From a checkpoint of a small mixture-of-experts model trained on Wikipedia.
Size: 14 layers, width 768, vocabulary 50257, 241M parameters.
Experts: 24 experts in each of 14 layers, a softmax router.
Training: a variant of Adam for the experts, 525M tokens.
Below are experts of layer 7 (counted from 0) of a mixture-of-experts language model. Rows are named router (the router's row for the expert), gate (a neuron's input weights, with its number), up (a neuron's input weights, with its number), down (a neuron's output weights, with its number) and show model dimensions 576-671. Each number is 128 + 32 x the weight over its row's rms, rounded and kept within 0 to 255. Numbers have three digits each.
After each expert's rows: a language model's description of what the expert responds to; "mostly gets" lists some tokens that are sent to it at least half of the time. This comes from a sample of Wikipedia text that the model never trained on.

# expert 13
router:142177133046128098118117091118148093144138139134154073119154131255136186074090126082067144153146095104121136102117123124146139130169133129140110124082169152089108119157107176132121141059139128140118141163139108090019134104204175184109175106140113139084136146077127158201136183082161109140
gate0:127147096115176092119104116120129195143090126125148128125126125124136112147116111083135130112136130093193144085122145189141160127119077109131127155136150127177135109085137080181079146137154125165109164120157156112133039185129130132114185131144122170111149115184090079083138074135100152119
up0:052186089110180151128130126064155151101110134159160083125092114104146112157146210094096090053136164175108133151165119111171137110108134159137114143111098144107125117136105169074143117156102117132139128128152109103160181134127140142088100098116151155163138093094181086110159122124147144082
down0:110154133139102150140118130137132159145112168083138122121125183150154148109148111109088101133094129147051116070127104080163070113088160122154124129107091176170121167125162160141091110148062203096089097160062124128164151145121108139125129131121130120086212084147146179152119090121113174097
gate1:156102156140097168096084110177077084153079096131096134154185143104090148152206194137182125130106109113143065110204117162079115114112145140107088151093142164191191147120119138125176113173211169091070142105057131127119072147099150146143176129166164102132124098142113162068095108180119214154
up1:100109127139140118145117156182069122113135107174095146145170080109114158166176105114159145163138100125078094060153121145145133128138100134099119153105099153103134170088107129122182140147205165136111094155086131072061107134087136119127155147167109076159125099158126117094132125124099173106
down1:142079090178104129187134123149166064186127137115200150119136140099111103122094160152138120134111127103120173167135071129177136121145108130137168174105136148180134118067039114106182113164155150185147151153185181128119151088161095129150140161132110149129148100156155112168158131131108144164
gate2:190182150129172173133125077128153109153146126108090141113152135127107140113114128148157118087096157098097093149145032143113115103126167155109113130138139098126134137130168158121159133129119108122117109092093118061139117159129159126126137086175216060089174120116111132162119097098130105144
up2:126124187117164122130169148123141102104173148130170180077134104140066049093150093129144104128178150094155139138140132098195145147241149161127116105064114172180118167172199141125157136206191140082153115049143106147151074156086125084171077151117117124196135086110113146091146088125135177116
down2:168125063170077079144156141148115051099163091129177117156109165073069104130125071116104107157112200142114151186101137150110154117130182137083108228131127108151110094154153094136107178155072138146114139156105000139161138154128125061085119166111120087167101166136171148123175156080099153143
What it handles: Commas, of, and. Commas, the word of after quantity nouns (one of, pair of, type of), and and, or, semicolons between clauses or list items.
mostly gets: "\",", ",", "),", ".,", " of", " ,"

# expert 14
router:139168128156134138199150120124147091099105138104130126137123174144104103122145128138125097090142106169113146146094179081087167170124149151150138173075180121163079156131149183055134139132091119086202123123119134207165127131061147072141075139127169201065153150182166159143176140178130067174
gate0:157158067126174155140128151169108142151161108050155140155206181108122173128162088144129143098115138154136039178055141106108141137095188158089116131109111125171164101126140157135179131151105150050139097175133173121099095148134180200110149125116146119116140134167144193191137149088154086121
up0:108156143136155111103106203129107174198168153114116149150194178122101187068125120116169179124110136171141084134088091108125134107140093173073110093076088141134110122133106141099154109105161162107185135143151117225066128166146087163148121094114145125110061171119125159148159124128114115190
down0:118105129105054146134182094114128135129089164123071090130113118216127109127138140089125094144157094129147202115183134110152127090118126141133135113161170085040157107133112181161133152159152182140160106010134103129065141112154153101152109143134077113092129137108173091118132100121156132085
gate1:128139178105128053172091103079110088129121159118103175105118173109117129101158129120118164125165159137116129146121133128116096140140155143127122125107124106125121087139093175111112134117158140104154157136105140144145124122065143150095109146200068083067218120116139178155155048111168129101
up1:089167168154075120146150136169125060182121154085167166202118100149150140160184125098125108128119233092069137148124100146091089118166090163124122159107086099111095098144059129097116137151134099153114143103106126170143135099116137150131121194129072128082137086115112134127123154134144113158
down1:149112137136184141136132123160113174158115144145091167158122105146197131073116105102127077068186121136129160069101122090160094154115170146133120130155092101146174088166107156171149148156173146090148138109089133128122162137123137146134189113147116154130132173067141109081165121180142156072
gate2:128139162130117177054114151109131140144107150156128134167145136164128128186104095083135082116188150132172067144097135109083166162106141089130122161102121131158215073152099153187133099088104130209102136128199149108140138139125090121154134125165157128129123166086194140148101147105148138122
up2:149170144129105135131105178081110113145098133144092122131116193151134103137090130049094132058182168104189086133159144153119123129103187095118120151072099105149154090180107122097116031121091113169140144074154098152153130137097106097072187138160133074078180159158147130118174119123186116118
down2:169129079114148167125156101156142195088157132108170066041070111201118161098149133132143096112128125110128153133112173110117124131155070169117146132145097056147115183178123181116119148153113168102132110118063113112185143081105109216109191103153108151115127185123146100102147128151112139166
What it handles: Verbs and verb endings. Main verbs after to, he or and, and the final pieces of split verbs, such as won, took, moved, cont-end, rec-ede.
mostly gets: " won", " took", " have", " received", " led", " moved"

# expert 20
router:089215100068078084162129142143117114130168154140170072079149149209168094113116127098116144138149103165137112076115205130143179116120047122098056114155146172108136156068141204132124096099122162086120141144132133038093146145142127141108111179146120144119136147110134058178121074098115049115
gate0:140112106151169162092218155134136075166087095085112162167132159111172097156117101059146101150163141141118105119094106140251128114167104084112150070144144133099196154103125103125144153202145189135106159124121128128139065122102113113121095103094167131152127168150109147116131115107161140136
up0:060137122079108107168131121161135149066099163187148133101125144129129100133153094109130079079140146143106104118150193159100106096135163111100138154135091103211087071161151155108177106073120123119160087114113131096159164133182154111175163111146160122091127131094115131111091172135091094133
down0:155144110158119136168131120146073121166164123093101106147095145173111142146137152140128150094067079135193129145102159119078117113193091105096119124090136113117102104153122136103124133129097117148111166161125132128103090138131176169181146158109134122165085108106157127138096122166109049126
gate1:164142126205154127120085151091172146103101131127136199117123196109119169156142165150069085176088131093147149140124140170160115134150193128159098120123121113152175147110166150148113118100151111154130077100110140142181121155116126096186111088110145072105150145155138126064089138148155105135
up1:121126098063078171126134116158087156092136107156173103162081116162160128133112121164142212085170095127169164157106181180089117151149127128120167163142106132156130128158121113141128159089082152156069151168127121118089121073062159160104158159108115157115107092121097194155139165119090169130
down1:183076102071156116172126110083123097150107173131145111158106094182142057110178134143145114148057147124102130166095121118140120151153147126077112142132116144095138084098178084164045158096182106191083125102147166123075160150142111137125117122111168056163128176152101154187087089159108156120
gate2:092082186164155120149179117159102182127122109123132127118130104147178149147194095180140154071167130105124110111056112119168163180063113113107175148140091127098110134157162144124166141148104074070131141100128186129092104138175163105096130107126120099092116167145189186104129083130123145148
up2:019110099100092136120081170130134158156160132167135176156125112077078138149148073134118150115154141113129054156152100108105151139142119159091119152071089099105156129103150105178152111057116117189145127166133174081088202097110083140167104171163124159132143134171100124112106127163139144042
down2:147118143152177110088197166094124125091052093209133106099141171178126134160093120197154184118025093122114055112109122151146114115164138154111127117170133124122136123095120076112129089187177083098111100065119122095196096142111114136116109131146098130190160181094088130110189106158125112166
What it handles: Prepositions, table blanks. Prepositions of, to, from, against in names such as Justice of the Peace, plus blank cells and pipes in election tables.
mostly gets: " to", " &", " of", " de", ")(", " Of"

# expert 18
router:076211144139060074143110181109088134154186144154150110080145159106188079076153161153125144143130158127202132137122180175163144105147192094115131155145166151145106107182155140100155073088069168179189126136076059182121171170174106167101211203165152072187070154084098179107100156069108168122
gate0:203128124092139081090071099190085128146128113123091104123085120137117113103117110140085066134120030141062112119137057138109186126121092133151189124150172088123152112106175087113160139125079141117107187125115083111167149171097108114174162148122135225069127156143115115153174148050115147101
up0:168159123116139109082160131110190091107107115138115091134124049150091100164082180125167067163123106173108112134159116118105153142122180183190097098141157168111072147171193179145123120150137146158197113083154117117058123168116124091116098140129102132135133155099121126153138066132160138154
down0:135122171098117105133099179132121131104126081172082115157116172089079099114095160100087139126095125099100096101089106125172162056096126133090128099137086146108122074051134122070041147093090161130127123145102052116141152150127147132077144128199120126212085075101120065132118118138149136176
gate1:169159139099144117091177088087150146108059129146095091121144136118102139153142120152111109151121163158149097129134142087127196116157107143110136152076121145128161105108214129167095101169124151154132155146093204103062048119156146117140090081152128168080164133212124187098130178184087170153
up1:124114109130088145093122105099084129128074153143087104162148103155110154141123155090154111170141167203152177181086168077189191196107160122144232160148101143128127093112149137108127110139133107143151179073106154095103067186150145119143103103131181150112196107147116119117157118184095129052
down1:021127181126114116108142199149074129100113154137105141160110081158155156087190170148135140129089111086157157079015083183145138179142143131166167131069105175130151137126137141166123163113116105172168129139161116148100118117107105160173166143140108179130135109054074108118110089187123159133
gate2:162098118145110072139164141141102104158152132125142128084114146134067084108099083162136152057109084151147130110179115097125191128131159124065140153121110135123112133114183134159131192127096105074145110166200114104189083141129081153158108087152111191147113141140183086153148125178168087155
up2:180156139095109162086104094082167120160116055167174140128111115138110123101103132058115164130143094109113164091175113149146108100132099147110107122087151155101112110124122061151105099151166080127084093181165096052072181079129095109114125114136132106168111147116115122114142119113166119074
down2:094109100164154179084099135145102111117126190093162134073087125179122090108164096139165060170126162065115190097143173101180102142117120080111134114138144126125201137163169127110164143097113080104143177103146101206217116158128072178111135103134113132105104143095136118152176094158078077121
What it handles: Plural people nouns, pronouns. Nouns and pronouns for people as verb or preposition objects, such as people, him, them, students, plus row-ending numbers in tables.
mostly gets: " people", " him", " those", " them", " players", " students"

# expert 21
router:091139127152136133110125141103127127147102159125144130126102173100156124093131143147103178115092076131129128148115111121160111078092114108155122031153123132082122105189084099099138117101100128158135202155104200150199148103106118119110222084150126138149129154119144120148121125132153218138
gate0:127158060144076116055162088084097074108111150113172133103140121095176059066140126157065118046147142151149129121183186138228136092073140157124183124113148172092143121096081112073186124100121182185152207104133133159140141119138086098172109094135106187113171199178136141127102174131128159211
up0:141116125110159131101100069137120172145157142142075142104122097153119125142153101055136097167117203141135051100132075111098107192167111107146108157151077141137138080117109122133061114092158134088099122150130136141146133136162121156092117068067114159136114099098123083175142102098163112130
down0:080170092126124153142170161135108074066123149178123071105144179176187123103124153125103117102150162128124165172147137120139129116089169071099127138057108105171128110138140119146133142076123165147197176171130129120139118114060120132132126175143068152137118138088096142088102139140066126115
gate1:059112157120130180122148090171165131144127076179177133084107199164106154120113097108089221149126106135092186118113147166105183116138132079135160105122163077144100094146135128129185097157154085181107102144126121069143149101165073141154137181114079121165122102091100129065090169205151150097
up1:160131068187119105114137177075126102190136072117142094092131108099124106088167095068126143078085147134129105137169098153167187083177122154096154133152116084147158119174143148157152094175082138099113098100123131179109160127115168065119142162093167119150148171156177105115140180171078152162
down1:210210112053118120124214117129106156127144166119099151141155136133163116148108121129130128134143156166139090139162192150149069114119096196096073117190086129113121141161085114128106153133115159141139167085109088098128094197168097147118076076091092159106123182100167067162091180135188161104
gate2:138094164141165118137068167136178131142171084094146120109094155185106177124141137129188130125146130242118070145106123120118158143220142153158185140122164134144103186125148153091126114186111118188130086155103168093126131148113128137115132103096165104182135144088110165166103182147122150120
up2:141160144097156122111108082110067120095118131144128102139158169154135155185129102144092101141102131117142167107161094126111098176081096113123141105138124119123132165187116109158088140067171126098168159124073121059156117191186112165190138159124078158104105167165119145114174134094132106138
down2:074162168128110134124144132168124106159085147095107094114095150174127145131183145155155153112137063140099141132109145090079123127163091142187179086112096120171083088153188130127138083096116047152137074155128131085141134104081133123114168182148162080117092119145087153113137138133066166094
What it handles: Article and infobox structure. Structural words in infoboxes and article openings: is in species definitions, film, album, field labels like Date, Established, Overview.
mostly gets: " film", " album", " Votes", " %", "History", "(s"

# expert 3
router:120106094131120130126103164094097132146074115128132100188124089074148126100189110170218119079152177143162129127145164185167158146147123119152137095097087139131105157091115110164176129120136133148085036104108150150154139095022131148130166131076111120072112129055110110145113178133163140101
gate0:204158107127193136141113125117160099106138170136125039121115075184149129119103180094111140101106158173110169142115126102137197089146130124156160146128151183110123045117142105150162130153114126086139171081173159170176137177109110101088126138111137133085140165132152114130143122151147143119
up0:234168102102143165118137100087155148097158126127088122124060122153134137188104123155145121124189149122131151069098136085126146085113087086152109131133178138086109106109125103139104072190140140097100157128171177171141162102118162107126104126127135135122171110131145109133116117141126159097
down0:159106147138107117138125128133121110142184154084167122101129174167101182134126156116138094176166134115161140119179112122132100105100116130167087082125138053130104142157046116142145084101192152088107143118122145144143132110145096135172137068126106131110169111125143121169102173080158148093
gate1:161171145047166080102157078135117175138204136142084119152095089179074143134122102078139122097121157136085153114151094146151078157151141180183128115119141164142135082151151213119159044148144068099117149148137113116169159112136186102138085192162098113057146150113155086138120154097095194105
up1:159181109101087182068085142122107114166104117088083103097151166191133116122102161140136131123106162148133164080093164129138080118170153112116044127090123135093074094213160120101140130198157163083176147082099104156179071151139135047098131109124119131127150162105081115115126115074147139138
down1:145130147094110088159129072089165166151122103080147121111105141179128117147138086157126089095106129139112130112179153135138185142103107121131089136114149113117140158147060120132141085066114217131106070140131167103069196144128150149162118136134118110117105089124130135123098181135119137186
gate2:087132090138105154145120142150096135091111090133092121129113101049101172154109176154143081140163186158142119122111123119159121113141104104114174150079168105147099116091120060140125097114107144116169151141172194154183130108142135119155064131148104177146182116137200193133116112187143149125
up2:149107104158134106193146146133083137160106148218094107144112141145110047091153098087111132172141100071129079124154100129093143084081111136136104099112160152133113139102109098219130092150153125127103132185074117122124122151104136185086163092156057178091088156132124050116083122110128129113
down2:097083111073099065143145184125093133132117177102146099100148088106143112086117119163153102072112120127143168101055126173173106147095085110172117136081069108129110152134130128161131112129168126090134117143097167151121096120112165094151165150088088118117133131117083142157098133152113143110
What it handles: Place and institution nouns. Head nouns ending place or institution names and topic nouns, such as States after United, York after New, University, County, football.
mostly gets: " States", " York", " life", " University", " city", " government"

# expert 11
router:185175114101131140091143129102121076076149127099147166085124109138153118112114134213100085164081088102224129138183098134152118144156070114119134138145086115132130074119151143155114129093037149160128083145175142084124116175139115105146079166093124078113154061131119153137122163085131081148
gate0:142108117136176092087119152131161129160163101102163165160099147050126127147100159096122113064133118151100117154110161164160072180130140192159160154187152172133110139088142114075182130208150109163120069135109152140157071078119087138116122155100126170197152096093124111136118102098123107042
up0:131224214076165149138147114034141073137111127129117149116160108128144112139116164103071118080102153165095068176144097121195164144126091150121102107120144109084145112097100156140118144160132145110100085128162178102073047125139165130155083119119114152138143085118145169121061118115173136111
down0:120143133147140133138104187134111147096156134181119143136166109141177156124079090148144134151140132176161056175088158066142146137126156126108132156148142116079096165095146165129145130146117149134096048141140092137150117156129141156106082121144131142088103126143094125143128099119157097150
gate1:155098129114137150145153139193123102137128114217130112111070112127134098135108097150092109138181174114143149180124127133132122116063098087149089168119133129119117141163100104147193092154176108175154175121146160141184147110150132132108192165082070157136152113104219142142183159127129162133
up1:185020089144138151100078108119153148135104168079193089154140131144108172172126134101144074089072122093141138115095122154083205122140148131084173193163154121148095115125089153111158160153125115070129099083095057128106113118165137185148141143110149125156081102149149118087127070114131133094
down1:115132085168114112166109161192138180122108162128186118139150117082117092132114070119081160162137094090095074151111153145118083130151134116158139077143154106127083098127129099094180101199049120050069150109195153107109154157111123099114204132110141142102101211073066185097116091125070152137
gate2:097146082154192191121144110074145095099162117115151132114076112116162121126130168128143111103150125145003151189115120157110155160113129104148109130133133118131167132114111137113148169166085121129136133107139091080101129130121087160145149152101117146113173092157148173139116076098134110124
up2:165131107122188112159096147055209112137112160110119142121100112157143098151113130180075120101093127132102178147185145086074133126100085141183123106097151155159121114152135098135126195104097197070104139176135118108072126155114068109103147091096075143050104058129107139161158120109154096186
down2:169168162168102132107084146152102137202110139078134150094106130124119176154124147159101126143138147137129097201158086116116101086122161067163149135118146104114109093125153098108221150122129191078082123125102167138052179111099123117137100123129111151150064128150128114149129117180130095047
What it handles: Possessives and from. Possessive determiners his, her, their, its, the word from (dating from), and cells in election result tables with votes and turnout.
mostly gets: " their", " her", " from", "On", " his", " its"

# expert 6
router:122155145129172150163132084100147143150171151105168118097126074128138154061156131145146115151081100154083125130125113148145114142146063162114129145155156125160131223099093141118101091143120117104173123160062142153064142083154136133165082123151143128132110127129146102123172094187057123112
gate0:174141086114142102132142148149155124143189114096107107089120121109099160131126128084115145138141093203156096135129110164099141138110109178086120148133155096101109099117151091077067108156175152099125131147152099080102095142089124144108107133158124087081117200128177145132161096099096096111
up0:099100146081168070140152171141118106123170135125126173164068124130109155104152183089180100190098070200139140097100107136117086136135110155134146095103088097176040173126130152114119150167175145116129125070077088056141128068113101128152109097116141107156123102141139103133181104099093131055
down0:168225150095111143122127124153160169144131116110132130094128119164193095162131109111078144153122151104108116165134207099118107136105092124124105135150108142104157116135133074146124114164110051069132128175170089150136148142108152063114066130100138108105190143131137135108184097147134146168
gate1:129135079128105153151100100105183125146075160102072133091084171184081140113132177175163167047109137113091122189129109155107156175166131109140163114117070086105147188125117144123143108173137130137185185166125150136155107182115137093120176145113151136118149150099129185156105123090126045168
up1:169167054074116120130142135089147082145085135167151138160082130106176173135096116089188105137088195126065117131082144135087124169134165136121146090075138130087128149119078151099140151102113130135112070131147142213139099147140124115111137138156127118159134134126108160172088128077101070108
down1:126158093099091124068145173158113156107128101131125104161155104176124127110074085140126137111116095159100131077176158111129092131118100239120095136180095167160169152103134151163158125138096120175144102102124096123116148106174152121084112118153058130153120090175134087129115157083129139146
gate2:162096147088165135137105163048078177141183124134146118171136181121092077112119139187118094110132130079128092171127122151181106069116155160085165155144160179149074125148154122115157152175156132088118178093119157135120186118119093148103069095140141124193098160159150170132111192131078175118
up2:118149132164091160120101107124121102148152170161034202151097140081146133122176111074170178109093155134136080111128131170143188138134139069205140122144092097060090169101079117098114139071180142177112149147122158126073131138095128078121111121113044130103131153161085112090115107101122133068
down2:100151133114114135099109062118177087134104101088153130107132124179129170095152107167138123152132137161129152121112144101135106135125140120096087131137098115149115156151091124152134128056155105149109131217138190140049095083070111125141079116088161137145069147100133144127181129145147133115
What it handles: Title colons, articles, connectors. Colons and The starting subtitles in titles, pipes between list names, and in, and, de, la inside names and bibliographies.
mostly gets: "'\n", " :", "The", " la", " The", " de"

# expert 17
router:137187188111095126119105080133077110120156131093127065144128056112087188154156032105132160141061117102160090125096100155096118063140162126144104082146148074127127094163134144155160141081178135166085062113040092067104101143165147130148116165167126151081131141097160200112136128124111125078
gate0:134135134145084169092086217135097130155120116132108125078134095156118138164146082109139126148177131138092142150110075096134149088125125135142093108157131095107102117150141172169089147082139218140086158097138170122110109145164105092087076114105121173121181135180157107079143063159073075121
up0:107148147120116169156079048123102084160106181129118044130155161102121105114112150081098071075121196106155128137158063139130166097075152081092141159160117134130144108096117144126129119128198161104096157158158151104145098120108167127165130125141082132045120093127132058143140156090135116136
down0:137091132104129088138120135136122078074145134110120144094151120180140170141144164132158129150113107130125070098095183115082094134151136131082148124125170124166081123090089156074143141205058134087097069127125127187105118107193104149126062137129124126146137140141195123117097076152134110148
gate1:130140198090149154116138160168069135078122127166130081125169167118175124058137123171066100068084113118083108098149107149099115101079154117098123102164113133122112114183134160068145084126098220137109160078133120097142124166147103200128144149107160103116128030139161110161113156152181140160
up1:179111059157123166102064124146143138181125103136158189154126111096104166158102099173097177150155117145145154118146114075138151075183097154160159113142116190099108114145123106129098147168171125139154104127153147124091192100116117137135114143124088128149053144115129148142098089106156047084
down1:102127154067142147214098099164156135143145044129117059084103158094159153143109113070074163118053111152103124144097138115075126158168119078116187087127110104076142105152125090099069146119088125094119105084185077109129142118082086070115155077153112099165134129108130082155147153067093119098
gate2:113132155183110124120145129074117129114125098154200064045123133140104157117164117137105154098056114141150118123181120168054124152126119129159120100076103102093139111119102099087083089128121106118093168180105042115110133184072082166112178107156089107142147102138118132144215156102131053115
up2:123133184118104141123142091131108084103083123167182150069061148160136115122162099144153174096106131100165087102123121109159113066118065114137141114090143140159146149144115086094081093133115123139154123189108104105189119085115120153158151136139136145131127102075093074167159151113147065124
down2:164146121125096078117114142110054170150145171132096149142106183134151131142101098123120109094117095124164090108158108130153188098163116173077020135138181169132147127146191106155151110189118124104118147154140161108034111136111100062146095136155140118109068138142120139097101155107134202114
What it handles: Definite article the. The word the, The, its and their before names and nouns, plus table bars and colons in sports tables and headings.
mostly gets: " the", "|", "The", " The", " their", " its"

# expert 2
router:095108106130098113108104136143086182131147127160134133172153084115164106173159057167126116166123168139084153157142152152120141119072182113112128197189089127185118083089175056183225165134076137108101134157181188092070112136187107181070138116068121109168084125127107167095180100162133177100
gate0:154132059143191155071110134137173092096104042184082126156119110088109066108173119149148121140124162130105118101148153183100101147163102161128130121123118119121106105063127131118109080109153068154139135173134098088138148076132180078123076162119121099177143212129073177107126116096123085067
up0:137165169059070139104115138130112129194188199060153117085199168136153145099103188083097084085099085164188162099175097126082112139130153148140149156118124134147124120190175138074177109099072155153155105122143074101067165138133061139073100141162126140075067108134158094168096158161122128154
down0:146103107152087154183122137157156081149053085090129183169154101137161131135178159178165136157091149125085111063104103092112166141134101164190093149166096134132142147104146091132089099092144081120116110172097100135093127113134129127089074101132147173106129138177087130183126101100097130108
gate1:138123063104142145154146097020150112097113128104106101094095149107156140128162179110148121072152116129144134143148150087141157124152137120117139143087119123132096152113101133148177096148139079106123184156159139154255083087136083114121123070078111116133097093141120130111213152140133153139
up1:167159174100048113099144113154147169126141127201162096073155117160037139152067145135100103083134165197131068162114105116080039128137156140071106093129120107129162146138131158144107121100155103136100133166050097118066092121107102108132110123149103093069146152079146112177085107097132118183
down1:162153146155159153087104135085164123195153157144164099100128088132091149194103096136139115105121065141100101105083111139110142134122129107104148119110106160095064094107105107146141132048114125139106122153122085090160146086059131135069098131107098145077083112179137132117176121117110083144
gate2:138122182110116076168120124100135111127138133171132131119083133088126161131076151157149133129163198143121094176142154125153094103108112152098132137107135128116144155124123167163157146211121089117108072112151166098084153067162202115181110147129098058177077037161119145051110143103098175120
up2:038133105117142094114079147191086144157199127137139088090124090161100152175144109140085025137135127142090147127133127120165108151075107147117142116081126143125077097128149080103132117132137089134085151088085140137168137148148157131144186121146175129184106123092137109152219076082113145147
down2:206105112141151179110179133107160166158108145126157109193153121108124083136122151153104130092183115139056115204063091113143108093112169085168160096113115190170147183115100184027145158129126089088162148089119088183165111146133131105055146130122122177170106061130105116138143118156156104137
What it handles: Table cells, numeric data. Pipe separators and digits inside sports league tables and data rows, plus coordinate and time-zone symbols such as ″W, °, UTC.
mostly gets: "″W", " UTC", "″E", "″N", "°", " DF"

# expert 10
router:154085090171113094097120138135142166084109071074180122085133113055098115126108150055073109122176104135064141145114209121120168117083096134151166147099092154122130121099156159073160080187184135124124123168141134102100089151085083112091189111171062118098069102111101119104062138076110149137
gate0:155095165167128131106127137122077107124091146117136123147097088122134156111163161141112106143124117101135126186089085172105140142096153130144180111170164124154069094147067162071127128117198101096163127057106077164133182118168085152116113134106129160120135153092130140086153105161099117089
up0:022095153131123143131060177082100175101158117062099119219095080219116128107130127098162165132149126073094186122117126138177112132163064101161094146075110118095115137148096119170167118136147126157095129121138073128078160102199088137150159099136168172092109081136138119163118103146199073083
down0:178240118160112168129180135161148122134129147194158165155177105096130134131107195093126111119118099159121121109123186136195179132115151095120124094141153126154177152084137116129099095182116206134170111119157115121158085202113159095149096121132073080114106078168153103121105107217183137118
gate1:129103089106093118124179151096107137122171128120137175118127074137204166132144165167094183185109108099087161139107090172179102115137150119178137105173119059069175153153091171128143106117161113105135177148093120144177112080166156089133138150134110183126148156093148130108142166096086117171
up1:179134085142123134136145155129144104115183122124183158137128183129092100174084093119038128196144135157069139122162113093063154125160103084138126117134147132168097150086123079165117132115121156175130137131190150147096077115157163187170090118097086099204120124098078161169183121174116126156
down1:140169136146169159109155064122144121066097086128174132194117073176039194174150121099138123178127111064121141116086198126157157119110093125107169140107185120080184151128130131112167152064153095146071092106156129159122155099118110131126090138094154134102129115156130069195119143108106081100
gate2:117118075154172046143153172137104140083145116105139158124124123132139139120131173119126113116080120208166142145108134046082165110157144122121142103148122173103082084056120151080166121125107134142139141117124103148075148112112117142089142183145098136121135106109119101164101081130117122194
up2:135095178093117138174160180108155093093072171137109146138093173167098145114151118158161132166131127102128130101083104088102133184108058074124179049074094091129081121117119142113137127088159146137199080163102119078099163125123105177105124123106151145073155155200181069150145142108180207116
down2:104077078199155165145152085141102109164148089122112145134136142164158133199134133138093170122082155149138098180209196179139155062105131140082128173230132116139156126125121084094151143149126105137100142109074149167182101127148120181156068076129131137207092126074115101088132111126095118116
What it handles: Time nouns, pronouns. Nouns and pronouns after the or his, such as year, years, century, season, plus which, it, This, who.
mostly gets: " which", " it", " year", " This", " years", " It"

# expert 19
router:165081134174139146169148102154163109125103100137079159117098158169094134100122163100125085119129230100057123111160139108113148116108141148131145119106176128130131107128087155070188122154173126115116132109130115096145094166033128127125097138115150135101145141159164092141130147127148154136
gate0:089173200143167152124145102113095110156111095076117132159200118119143111121125178113121122166161138127147192087132075142124094138134127161169078068129111091167086164165104207137111147200095128140168108157099113136156085159108172114118109064112097114123101175075124117099143111147115067192
up0:112132145128084154131170141139167107169129176173139104143182115147099234164129134087090086099088117141185128120087177072129113093123141151086172137093095135091123083092108158108100134086162060159169156137106125098128127100165077221120187126169158116070119165140137117127141123217118133122
down0:113104154111143140177105144137120145133072125114137130077094188089133097131135170175136140153121199073134181102161151097118084138124091083137122100199077089115139191143154112121130102168112186068108100111118190156142129164108140049114124063134106128130135174140129171102109110151107115145
gate1:134101086151111102119139176147098164097143111139071091168132172183144133133144117123154136115127181145125178132098125069151161182161111086151151109054169065129104141081124135127163142085109051145089086174118129123164178109103122115134147143111098168113134112111085089206087120089124122135
up1:130122126167105099168144086182097115109164108105100151131086175125138076128110170102101160104155089128139118151107150178141150167124126117139117071129089161140104112145123113111151225147105115110150170165154146126131123084147125151074187083126167166121126122140108190125150130107172226162
down1:153155147113137139096110144112097139130086118196132092131111061102094184099107060109101092084128107139098141166129157114105091131123136126054149166109099163116168106100135093151114153126141094141119088117142089116079122208098142059142108216130134110112134138135133137121108134120066136111
gate2:105200140072096149104131090059204071114154181130098109131187144161095138131096071122126163072070123145088174155102166153158094159089151092119114123134159066096177128143142122090099089115090116087104114095055112139132131088171112110105099127094130113096147116081109154151084169121138114131
up2:205173112146076171072139106124097069122126104156112161099168195161116194073100128044098099081070148101111170135142166175141100194145174069188108119094127155087123073221115164107077132166088109122087122085128092173135142114146112112103116138047082104133114093113129148154080147113135161174
down2:148125093121181080178039150111136149210116093130076117122129149073173065108115174132132141156157089083146099106137153057108146122151099123166153131155145103157032129144107103110096143174085085143124129140145127065191142157106143202106167117130127153129167149178144115155152091135160153063
What it handles: Adjectives and suffixes. Adjectives before nouns, such as new, high, public, former, and adjective endings split from words, such as -ical, -ual, -matic.
mostly gets: " more", " new", " well", " early", " high", " public"

# expert 15
router:094089147141103106121126172160111121154158155153143180127157169117205135116128152140167099240154092154187102108145159152118147166152167072118094182150153157096161139103109138125117104157068170143139132114118115080111167116171103166115164110183137088142069130083117125164121065135127130098
gate0:153188133172126128153172129124093102160124106152187120051149126143134163114127166152129139101174173136142143179169141134142093082157161170122134135068169092167163118097113150154137166085104114085096110123105144122090176075150085087128174124153099120068169133127128186129176166122106134158
up0:134130164126077148136143132137144146074147107100154132098150146122103121161152139122203123144168084165186100160155193102124087105182092108154129142105150123145168123080130151144100119164114137127089130112147145111150120145032100058119129158102120114132068140145158111167111040178151096143
down0:115111147160079139168111180133139161187127076125081154117109143133174159064171078126140168084151136115110160121208202101126168156127100125127122114125142081147102128094047156165133136124094114092142127097116128065159109115094128128146141113133140138168155205160166050101175080095180148128
gate1:112181136114135060157151160105088106166095126124137155155130068119107115106104046091173109118181111081110169115139131100136124144148062138148130131137102152137157134089137133101133116178123126173137107155136157130082099136154154176184135163118101105121093135203129182150105059179111149166
up1:090102090083142114177077214147140111087120112137136121090131116080145117127129094098129106131128103137133177116117168072130101079112127143076114058157070144112088157123106108135165136118144133128175144136076120070048192090167102117099143166123110076157142068177078163126123138197142063137
down1:168129144137127186122119186121159145107150118088102097144139116116093097098100110150127157115143120095089174120105133104116089136111143182115116053098083073189174093199111157143122152103162107097186110106128095138133168121134171129103099077136074119172135080104123104152149167093184122127
gate2:134124143129129096099182093161101153138171123151163088119117087100077163114121106125044110181162148105092176138097129116159126114121102137119098095158133129116140100099113137080137104171119100118172051098183097091142135127096089140196110193173124067104085160075123102158127136127131071122
up2:148109119163143081123160104147148104091171148109119071172104121124090098142122071155117111156235187103075129163100122184190157140149090112117119138132105147133077131131109083128082079198106174062130065108142106078212165144081123092146092141184101143172077139093114058070074113136151174122
down2:094141120184110058109100203154140101125138134112140135079138157104166095125095130125120148151095088141125105169091112112177129108108112171102114146112111168078133112117125085120128092150129184117160054155115105143112095139221140145088108097135114170136082133121104154089146137186110136150
What it handles: Subject pronouns and dates. Sentence-initial pronouns He, She, They, month names, and final year digits in dates and filmographies, such as (2006) or 1964.
mostly gets: " he", " He", " she", " She", "He", " They"